config.yaml
experts_per_token: 2
groups_per_token: 1
init_std_router: 0.0112
qk_norm: false
attn_scale: 0.125
parallel_block: false
init_std_down: 0.00337
seq_len: 256
Below are experts of layer 9 (counted from 0) of a mixture-of-experts language model. Rows are named gate (a neuron's input weights, with its number), up (a neuron's input weights, with its number) and show model dimensions 0-255. Each number is 200 + 30 x the weight over its row's rms, rounded and kept within 0 to 999.
Before each expert's rows: "comes after" lists some tokens at least twice as common just before its tokens as in all text. This comes from a sample of Wikipedia text that the model never trained on. Tokens count by the router's weight.

# expert 125
comes after: "\n", "\n\n", "\n  ", "=", "District", "status"
gate0,163,157,193,211,224,213,257,183,226,221,160,232,207,212,188,251,178,218,204,234,188,208,156,184,211,217,226,157,196,190,245,220,222,176,209,188,210,207,205,161,244,187,217,183,204,149,183,234,204,188,228,216,229,227,233,284,226,174,250,212,177,150,229,236,183,228,147,254,193,186,164,201,194,184,203,151,185,206,210,201,219,227,205,229,204,218,186,186,247,237,204,188,212,173,236,265,175,202,160,222,181,270,170,157,189,190,193,226,189,237,178,227,215,202,218,186,213,198,215,156,206,201,195,203,154,176,156,206,222,167,209,237,192,206,184,161,282,208,175,299,169,143,199,154,186,171,202,180,185,225,221,210,179,172,218,223,178,184,224,240,180,157,229,194,251,183,215,145,168,226,199,173,213,199,232,140,232,220,185,177,216,189,231,170,226,153,197,177,134,210,190,224,142,234,176,190,201,219,181,159,248,183,143,241,188,219,185,244,201,184,133,170,237,208,174,186,179,208,155,183,172,207,244,185,186,221,191,148,195,205,204,228,227,211,181,196,235,162,179,184,161,217,206,143,154,260,244,156,139,183,223,222,187,246,234,174
up0,193,210,176,208,190,206,215,172,182,220,212,182,216,158,197,216,259,191,253,184,173,181,168,204,203,226,163,200,177,256,206,283,166,156,224,214,171,192,211,190,222,223,208,240,193,161,201,140,125,248,136,196,212,218,185,178,204,217,258,209,141,243,196,189,200,207,206,188,256,270,191,169,182,205,201,151,231,172,135,208,229,198,210,160,151,175,176,222,246,200,165,189,179,211,158,261,196,226,147,179,204,182,269,182,175,188,217,209,224,166,220,178,186,231,178,192,169,223,186,256,197,229,109,166,192,223,218,176,201,174,231,232,191,232,160,231,224,176,153,155,223,201,202,200,186,179,130,234,183,214,215,220,205,250,223,194,227,169,178,201,157,163,198,211,242,235,160,182,185,234,184,249,231,189,243,249,168,214,217,155,220,190,207,196,175,180,177,214,209,220,232,252,207,175,171,169,205,189,222,187,208,199,226,198,166,197,195,240,276,208,191,229,194,177,225,224,200,260,222,203,182,222,174,229,206,199,202,232,198,184,207,217,230,185,182,208,186,219,233,148,183,228,143,213,203,251,271,146,166,198,214,196,192,223,149,179

# expert 115
comes after: "\n", "\n\n", "\n  ", ";", ");", "\n    "
gate0,190,203,176,237,238,217,224,208,183,147,150,205,151,209,209,184,251,199,176,184,230,217,284,241,217,195,196,176,191,109,177,206,236,222,204,241,195,169,194,190,179,216,226,225,160,210,189,229,230,220,164,147,195,164,236,182,179,177,153,235,154,246,174,180,207,229,205,212,201,191,233,210,214,218,194,195,215,222,211,168,199,246,183,216,171,219,124,222,200,217,200,154,214,179,242,250,240,206,216,166,158,189,268,239,225,105,248,158,240,194,267,196,173,182,232,190,215,244,190,191,224,224,202,165,249,194,174,220,178,221,183,163,204,187,212,200,217,226,184,192,191,218,217,176,226,199,252,189,216,167,209,206,191,246,189,233,226,216,173,212,208,214,208,206,281,218,205,161,177,207,205,191,217,208,241,159,204,151,194,200,203,182,188,242,261,172,157,199,174,228,169,262,253,195,156,188,164,262,202,214,181,233,176,151,124,178,188,219,189,215,223,99,213,202,198,157,189,214,230,224,222,217,199,218,222,144,216,196,205,207,224,187,183,190,178,221,219,228,210,174,187,211,197,233,163,202,264,202,178,196,169,182,216,179,234,244
up0,257,244,200,221,173,237,245,223,200,176,198,151,221,285,185,183,226,227,193,225,228,237,194,157,201,228,208,247,201,196,221,144,230,197,175,192,165,207,194,212,140,189,189,196,236,204,215,155,259,203,224,186,276,194,224,174,173,236,192,192,226,298,182,238,200,225,185,231,211,165,204,210,205,198,198,214,221,176,254,185,134,181,198,206,156,194,194,147,218,178,240,174,143,173,129,170,247,174,222,207,146,241,172,190,151,218,199,190,144,208,202,211,180,204,182,226,164,183,205,247,202,214,184,206,179,180,184,163,247,187,197,168,205,193,190,149,160,197,247,209,191,131,205,224,140,199,227,228,200,256,178,210,190,181,197,216,198,212,185,168,261,227,266,197,122,252,207,214,170,211,213,201,175,201,182,218,206,203,245,211,223,174,234,159,208,220,191,212,191,236,203,225,201,196,212,217,200,235,205,216,183,219,192,257,198,223,192,187,222,194,172,199,239,226,190,239,207,229,226,190,190,167,190,207,241,223,175,223,169,233,132,193,233,152,169,225,226,245,143,169,189,210,217,229,187,175,157,208,268,190,214,194,129,198,224,188

# expert 72
comes after: "201", "202", "200", "199", "198", "197"
gate0,214,204,254,215,169,227,218,220,185,194,189,172,149,172,177,198,162,198,192,151,207,196,190,207,249,168,207,191,240,162,180,222,234,175,167,195,261,240,197,155,212,140,233,160,194,189,242,223,216,196,171,264,190,185,194,198,177,228,212,190,250,215,241,188,202,187,258,192,149,192,204,195,224,173,189,192,232,231,197,228,156,163,176,237,193,224,145,213,189,279,173,218,166,172,211,222,235,207,187,171,119,190,135,209,181,257,186,180,221,235,234,196,162,227,199,139,243,135,180,246,207,183,198,222,192,197,234,217,202,181,216,157,182,201,226,163,192,172,127,234,178,225,183,189,198,192,231,186,199,179,177,220,258,193,155,172,192,199,215,174,144,220,149,172,222,232,164,215,178,241,231,176,186,198,205,261,221,204,263,218,215,157,180,211,197,182,201,207,163,156,170,197,210,190,197,148,212,193,179,227,242,219,249,206,231,233,198,166,163,260,183,227,230,189,163,182,265,207,220,153,206,164,183,208,181,206,172,270,222,224,233,138,216,206,187,242,182,229,264,193,205,212,181,219,178,219,202,230,200,185,209,192,204,180,162,253
up0,189,229,225,173,194,209,202,206,203,225,174,221,169,236,222,183,250,244,208,158,210,187,235,210,193,191,233,229,230,229,212,174,226,200,198,261,239,273,257,200,174,215,245,204,229,208,163,168,176,192,218,196,160,221,166,192,194,182,206,180,152,213,218,191,226,156,141,182,239,177,199,232,229,187,199,154,199,189,196,223,197,217,218,214,181,177,157,202,220,244,243,220,151,191,179,165,231,192,159,146,143,201,219,149,195,237,170,168,190,205,199,181,275,174,172,163,131,193,186,205,229,253,142,218,202,217,185,131,235,233,210,213,213,287,204,173,205,237,184,293,192,217,175,141,172,212,157,209,204,211,212,207,230,134,195,203,290,235,180,241,214,172,209,203,220,226,187,200,210,144,151,184,215,223,166,189,185,227,223,224,158,241,191,218,158,162,204,199,241,187,231,215,238,202,210,185,187,266,230,174,245,203,184,257,206,208,238,221,234,154,201,207,202,243,188,191,162,199,200,199,214,204,216,222,228,202,218,180,217,232,185,223,198,166,205,171,233,239,181,244,217,210,195,170,162,189,203,165,214,239,231,228,149,201,230,238

# expert 102
comes after: "| ", ",", "the ", "(", ": ", "$"
gate0,200,235,220,209,226,200,172,168,202,149,182,217,213,195,176,195,122,199,164,170,259,220,187,193,217,172,158,175,209,193,193,285,181,156,214,162,245,219,176,199,157,175,202,222,217,265,218,233,147,236,112,242,246,194,222,184,183,164,198,191,224,210,171,220,234,222,213,150,175,193,169,236,205,140,181,179,164,229,211,177,247,184,199,203,194,193,194,258,232,232,180,224,208,267,203,163,227,176,171,174,183,201,156,122,128,191,235,160,253,215,156,209,127,185,205,136,238,199,160,197,160,166,209,222,207,217,221,217,260,210,209,243,195,221,201,221,191,201,162,199,164,207,218,210,236,175,230,221,220,210,192,206,221,199,200,214,183,152,223,207,194,220,190,178,185,197,172,249,177,158,217,169,147,223,207,224,217,166,194,168,175,260,206,160,183,193,233,186,208,170,227,239,205,175,163,177,197,201,166,208,183,216,199,208,197,184,135,212,190,224,172,236,268,175,159,193,243,213,192,222,234,227,190,193,203,243,200,223,223,238,173,186,200,138,189,192,229,179,212,221,208,177,233,212,177,155,199,225,185,279,229,150,213,195,210,179
up0,156,204,150,227,167,186,220,189,197,215,169,216,171,189,239,197,181,210,211,197,206,217,204,235,236,212,216,213,244,247,154,191,130,160,192,215,191,202,152,225,256,189,146,191,227,164,207,178,207,207,225,193,184,217,228,152,184,188,207,201,139,218,228,138,214,189,172,205,184,245,223,221,259,225,176,191,172,191,195,188,171,174,224,200,213,197,219,186,180,228,210,217,235,248,164,201,213,205,212,145,155,171,245,188,163,168,245,186,183,259,223,228,214,214,178,220,230,183,185,216,224,229,186,207,175,176,124,203,173,201,148,192,184,164,199,165,146,198,172,217,219,198,196,234,163,201,230,213,238,199,161,151,205,156,199,213,233,252,152,185,236,220,225,191,225,189,157,187,172,161,205,183,164,186,189,226,208,219,234,162,157,174,164,178,196,226,170,232,164,213,147,164,139,177,209,253,156,201,197,221,247,211,198,225,222,177,325,184,216,170,187,142,148,182,171,170,233,226,207,247,176,215,214,208,221,195,263,211,247,221,208,218,190,244,197,186,271,223,222,142,217,193,208,180,172,181,224,201,220,161,171,244,239,163,207,235

# expert 54
comes after: "is ", "as ", "was ", "with ", ", ", "in "
gate0,185,247,166,178,180,222,174,195,230,209,170,180,195,165,208,212,226,167,196,203,182,206,154,126,203,204,211,180,206,186,206,198,155,194,197,164,148,220,214,197,201,172,184,191,137,151,236,183,203,196,239,180,233,187,195,166,216,199,133,185,233,136,165,247,248,148,183,265,219,198,186,205,235,141,206,181,216,271,225,176,171,191,239,143,185,217,162,217,193,228,235,198,216,212,194,221,198,214,205,194,217,200,212,237,198,161,163,191,217,218,210,198,203,174,144,201,170,166,169,214,198,237,175,225,212,205,193,233,234,201,258,211,209,170,224,200,208,157,176,143,246,212,135,209,203,204,200,182,218,193,168,208,249,195,149,200,217,166,220,88,195,195,194,196,228,191,166,192,216,259,243,221,218,198,260,175,220,188,185,196,193,239,180,164,185,252,167,216,214,250,241,234,240,193,254,222,193,206,189,247,224,210,207,212,193,212,218,222,186,198,255,145,201,252,160,196,153,198,238,158,237,172,169,175,147,141,199,170,184,202,263,212,241,224,168,172,223,239,173,247,200,177,153,205,171,178,200,214,226,241,243,227,178,210,239,206
up0,221,180,250,201,153,225,183,278,181,229,236,205,213,164,210,177,242,146,215,271,210,240,100,193,140,192,224,176,166,181,166,183,212,206,166,156,180,196,200,138,159,213,178,225,174,172,222,144,230,157,209,176,204,153,164,188,183,164,179,274,193,184,230,189,270,176,225,199,190,209,174,214,203,219,195,180,152,155,177,180,200,217,193,223,202,221,250,195,153,168,202,251,206,169,200,174,178,170,205,202,153,198,214,201,211,192,125,210,225,223,207,229,186,166,179,252,222,193,195,183,209,194,173,192,189,184,242,172,214,165,199,162,149,228,185,212,225,235,172,190,173,175,197,185,235,169,203,221,214,192,185,200,176,172,187,217,216,270,232,257,244,170,127,166,203,218,262,225,157,186,198,194,231,245,168,217,219,211,142,201,228,220,199,205,207,184,179,234,175,173,161,159,200,155,222,175,186,205,224,236,186,187,141,222,163,204,228,212,238,206,234,206,177,227,174,211,181,187,245,148,225,205,191,210,223,157,226,235,215,183,195,253,244,190,190,190,203,204,191,200,159,247,200,164,216,222,208,136,201,198,229,167,231,198,195,140

# expert 107
comes after: ".", "==", "===", "=", "|", ")."
gate0,217,177,170,166,208,184,156,189,237,205,141,230,270,210,239,167,221,213,233,207,172,201,228,210,217,214,199,143,208,216,184,212,201,151,142,156,228,225,208,213,198,195,250,233,212,209,240,148,229,233,207,206,188,160,215,169,218,224,159,221,214,179,159,200,212,173,248,194,273,241,197,224,194,150,172,197,165,223,206,189,210,218,189,204,203,224,186,178,206,137,132,158,202,265,194,137,227,136,187,180,208,173,181,187,215,160,272,172,200,251,243,222,225,202,151,214,189,202,234,215,230,196,245,212,171,181,176,187,204,185,185,202,216,209,181,163,134,224,190,198,178,123,212,189,174,179,273,238,231,205,223,206,177,191,190,185,217,194,180,155,211,169,144,177,224,179,177,156,191,199,182,197,170,178,201,154,226,208,176,205,207,249,100,226,234,167,230,182,211,208,189,160,196,159,233,175,267,214,205,161,206,211,228,144,227,191,181,197,249,191,175,216,157,249,182,192,173,215,232,217,154,210,223,198,194,245,174,194,178,225,182,225,186,211,221,190,163,210,263,173,229,222,188,205,153,198,171,218,190,152,194,196,176,193,220,149
up0,189,215,276,245,222,189,230,200,193,188,139,159,216,162,181,182,180,237,209,264,219,134,240,215,176,194,206,198,226,201,173,179,186,155,166,232,214,255,184,217,179,172,232,192,232,290,164,232,196,187,180,225,221,216,200,196,199,179,216,182,199,190,204,173,222,212,194,227,191,212,175,200,212,218,219,216,173,203,232,206,211,182,213,220,232,232,174,212,179,243,181,164,209,258,160,167,192,187,176,164,167,224,172,189,206,224,204,160,139,164,118,158,146,212,232,183,206,186,168,166,230,226,175,221,202,189,217,197,201,210,146,205,206,223,236,227,141,227,188,158,188,196,199,190,279,238,183,282,186,211,164,216,216,203,232,205,221,224,233,282,196,192,193,164,192,210,190,239,260,199,154,167,198,204,214,175,174,226,214,186,192,208,166,219,203,270,208,211,218,185,185,236,190,160,180,251,158,197,199,223,216,196,212,219,199,249,210,201,184,225,168,237,231,188,229,173,261,142,236,232,199,241,236,247,228,204,138,220,196,195,185,213,222,199,247,184,193,146,181,193,192,234,187,185,247,267,176,256,227,154,243,190,203,242,215,168

# expert 5
comes after: "| ", "; ", "m ", "===", "==", "Women"
gate2,173,198,214,196,208,232,212,187,189,167,165,135,216,204,224,234,204,215,186,161,216,195,251,200,202,185,182,253,221,181,164,151,198,192,194,225,209,170,193,222,243,194,189,278,207,213,231,178,198,170,219,219,215,232,257,243,223,240,215,221,229,194,146,141,257,213,235,237,202,147,212,226,186,151,277,221,184,200,204,179,217,184,215,255,206,184,254,156,243,216,257,206,196,156,161,203,186,226,142,160,184,160,206,179,212,219,209,201,205,187,221,253,141,178,194,198,182,263,235,160,210,228,220,205,244,166,218,196,199,196,218,229,181,253,208,132,197,197,243,207,252,225,213,210,224,194,194,199,144,149,233,215,188,212,183,265,212,188,183,244,236,195,144,175,204,142,148,194,173,147,149,239,219,195,215,206,169,185,224,134,236,179,226,223,228,207,138,211,276,221,149,207,190,160,227,174,188,139,210,205,207,196,168,175,204,205,172,204,149,200,210,216,227,177,229,187,202,212,170,211,165,242,155,172,176,191,187,191,235,219,197,192,197,147,258,170,210,220,229,187,207,212,192,231,218,213,191,228,197,182,218,165,196,238,176,211
up2,217,192,171,153,225,125,204,257,168,101,135,253,220,177,168,198,197,223,212,188,196,216,211,123,182,192,177,234,191,133,166,199,187,199,159,224,205,208,227,164,183,194,211,169,189,226,202,167,240,194,132,202,198,216,133,187,139,161,217,190,156,165,201,234,230,236,244,171,213,169,175,179,208,249,217,217,177,170,185,196,221,192,163,219,183,192,229,182,216,213,218,200,199,179,185,181,172,200,226,200,220,193,165,186,173,205,164,222,229,190,230,219,253,220,165,226,206,209,153,199,212,220,209,166,214,182,191,179,184,241,172,205,215,228,173,206,244,190,189,196,223,236,199,208,194,233,160,191,204,194,181,210,178,218,255,190,182,229,164,107,180,253,194,228,202,147,244,207,161,236,207,209,202,175,190,218,181,226,202,143,178,244,174,178,209,182,176,235,194,195,186,188,151,179,204,219,252,161,164,211,202,167,175,248,187,244,188,164,157,196,176,190,184,168,256,228,139,236,158,220,271,240,202,194,246,224,262,190,239,142,209,200,177,165,279,181,235,173,183,172,178,186,210,222,176,217,191,191,190,165,239,200,183,227,172,208

# expert 55
comes after: "(", "; ", "H", "G", "R", ": "
gate2,179,217,185,210,256,183,240,257,186,209,181,161,249,200,193,245,224,180,214,241,228,201,201,197,183,203,198,239,186,186,189,180,194,231,260,209,223,218,223,243,171,204,164,216,169,190,207,139,201,214,149,208,208,152,199,203,185,191,162,172,211,184,154,191,174,209,240,155,246,209,221,195,211,242,161,187,240,92,234,206,236,208,184,219,214,253,165,219,219,169,212,260,214,171,256,221,232,181,161,236,205,147,240,153,230,140,217,194,197,135,182,132,203,170,167,161,154,184,164,159,189,158,239,265,245,163,159,186,235,155,174,186,180,211,183,208,219,166,203,214,217,204,169,206,191,226,216,190,154,215,179,192,218,202,209,231,184,179,201,220,186,228,238,184,197,242,212,180,188,184,209,218,221,208,210,201,217,185,235,241,150,228,189,228,270,178,199,188,179,201,174,207,223,208,202,214,202,159,195,212,180,270,157,194,164,226,133,204,181,161,215,129,166,186,210,160,139,256,182,215,201,148,211,198,208,234,220,184,175,185,199,216,200,205,221,173,146,193,224,156,243,267,181,215,204,188,213,183,217,207,216,255,177,212,169,208
up2,194,148,141,190,116,175,193,160,249,150,200,197,213,191,179,206,169,201,205,176,221,218,230,173,215,207,181,185,196,235,210,208,180,166,204,213,205,202,196,194,228,257,228,170,226,195,238,211,173,245,203,218,255,179,219,236,207,202,217,168,152,181,168,225,162,216,181,194,183,210,252,166,213,230,225,188,271,206,219,207,204,198,201,184,169,186,167,202,183,168,152,178,218,237,231,184,207,228,208,157,195,148,168,106,198,220,169,183,179,190,204,174,226,179,204,203,178,194,258,217,234,213,262,200,171,188,220,238,193,180,168,190,166,259,223,190,197,194,214,235,191,219,218,167,195,218,194,258,231,171,246,180,204,192,217,134,198,154,184,218,266,152,193,147,216,174,143,200,170,162,195,160,206,168,230,224,193,195,169,213,230,255,147,268,249,246,186,195,225,142,224,153,230,206,217,161,235,201,207,216,245,207,187,140,182,199,228,223,221,166,196,261,208,201,204,190,192,182,264,154,249,170,215,215,197,224,191,264,136,219,198,166,172,160,208,177,213,259,202,212,198,242,185,214,217,152,198,232,175,184,214,185,222,237,170,187

# expert 97
comes after: "the ", "of ", "and ", "The ", ", ", "a "
gate0,172,184,223,233,226,184,190,242,147,176,212,168,218,181,205,170,177,206,198,223,237,182,202,180,227,208,195,194,237,237,256,161,211,255,176,186,187,227,157,128,154,194,263,222,214,158,197,180,217,144,159,189,187,216,226,234,231,147,215,180,214,242,233,188,170,257,194,181,227,210,197,200,215,162,256,173,173,211,207,144,170,195,212,255,126,191,262,192,182,214,245,270,241,186,162,230,251,190,183,190,211,229,166,268,177,235,205,204,253,172,208,243,193,184,223,181,215,201,191,168,207,175,213,195,230,193,199,223,184,209,232,193,229,133,186,238,216,201,215,168,228,180,188,217,200,239,206,203,172,184,149,218,169,235,194,251,181,201,315,201,162,211,186,242,172,197,213,197,254,210,217,213,220,193,181,210,170,184,166,154,212,207,231,184,174,206,188,218,162,204,225,211,265,192,197,180,191,219,183,235,237,209,138,187,131,204,231,239,177,299,193,192,201,191,191,226,163,174,181,215,221,192,203,241,208,200,258,194,223,153,187,210,217,164,241,245,170,200,186,212,170,244,199,184,220,184,176,217,180,236,211,221,201,201,201,184
up0,200,251,198,239,257,120,182,221,215,187,187,222,166,220,195,180,222,187,192,185,221,205,205,215,211,191,160,189,161,155,205,161,204,184,168,155,196,197,168,166,198,227,215,177,200,139,239,189,178,194,173,212,201,254,212,178,180,254,209,225,179,183,205,206,254,196,235,171,272,184,262,188,181,218,178,229,186,206,179,195,220,221,183,250,182,247,244,223,226,152,180,150,170,186,178,240,226,168,140,143,215,168,266,222,198,152,259,204,179,239,175,194,180,158,193,203,183,209,206,212,254,165,186,177,215,213,234,168,194,199,169,217,211,222,138,163,177,190,168,203,251,170,177,228,213,174,215,150,209,200,202,191,182,196,192,236,223,232,217,273,205,232,222,245,202,201,172,180,181,178,151,128,203,172,193,176,229,198,216,230,240,209,209,209,150,167,215,194,171,182,221,196,223,141,179,191,190,182,157,132,246,197,158,260,186,178,246,142,159,185,160,229,195,159,191,262,226,207,176,209,218,221,198,219,220,193,208,211,195,228,199,188,171,171,264,202,129,200,204,232,227,221,208,195,181,184,223,209,210,165,235,187,269,254,191,208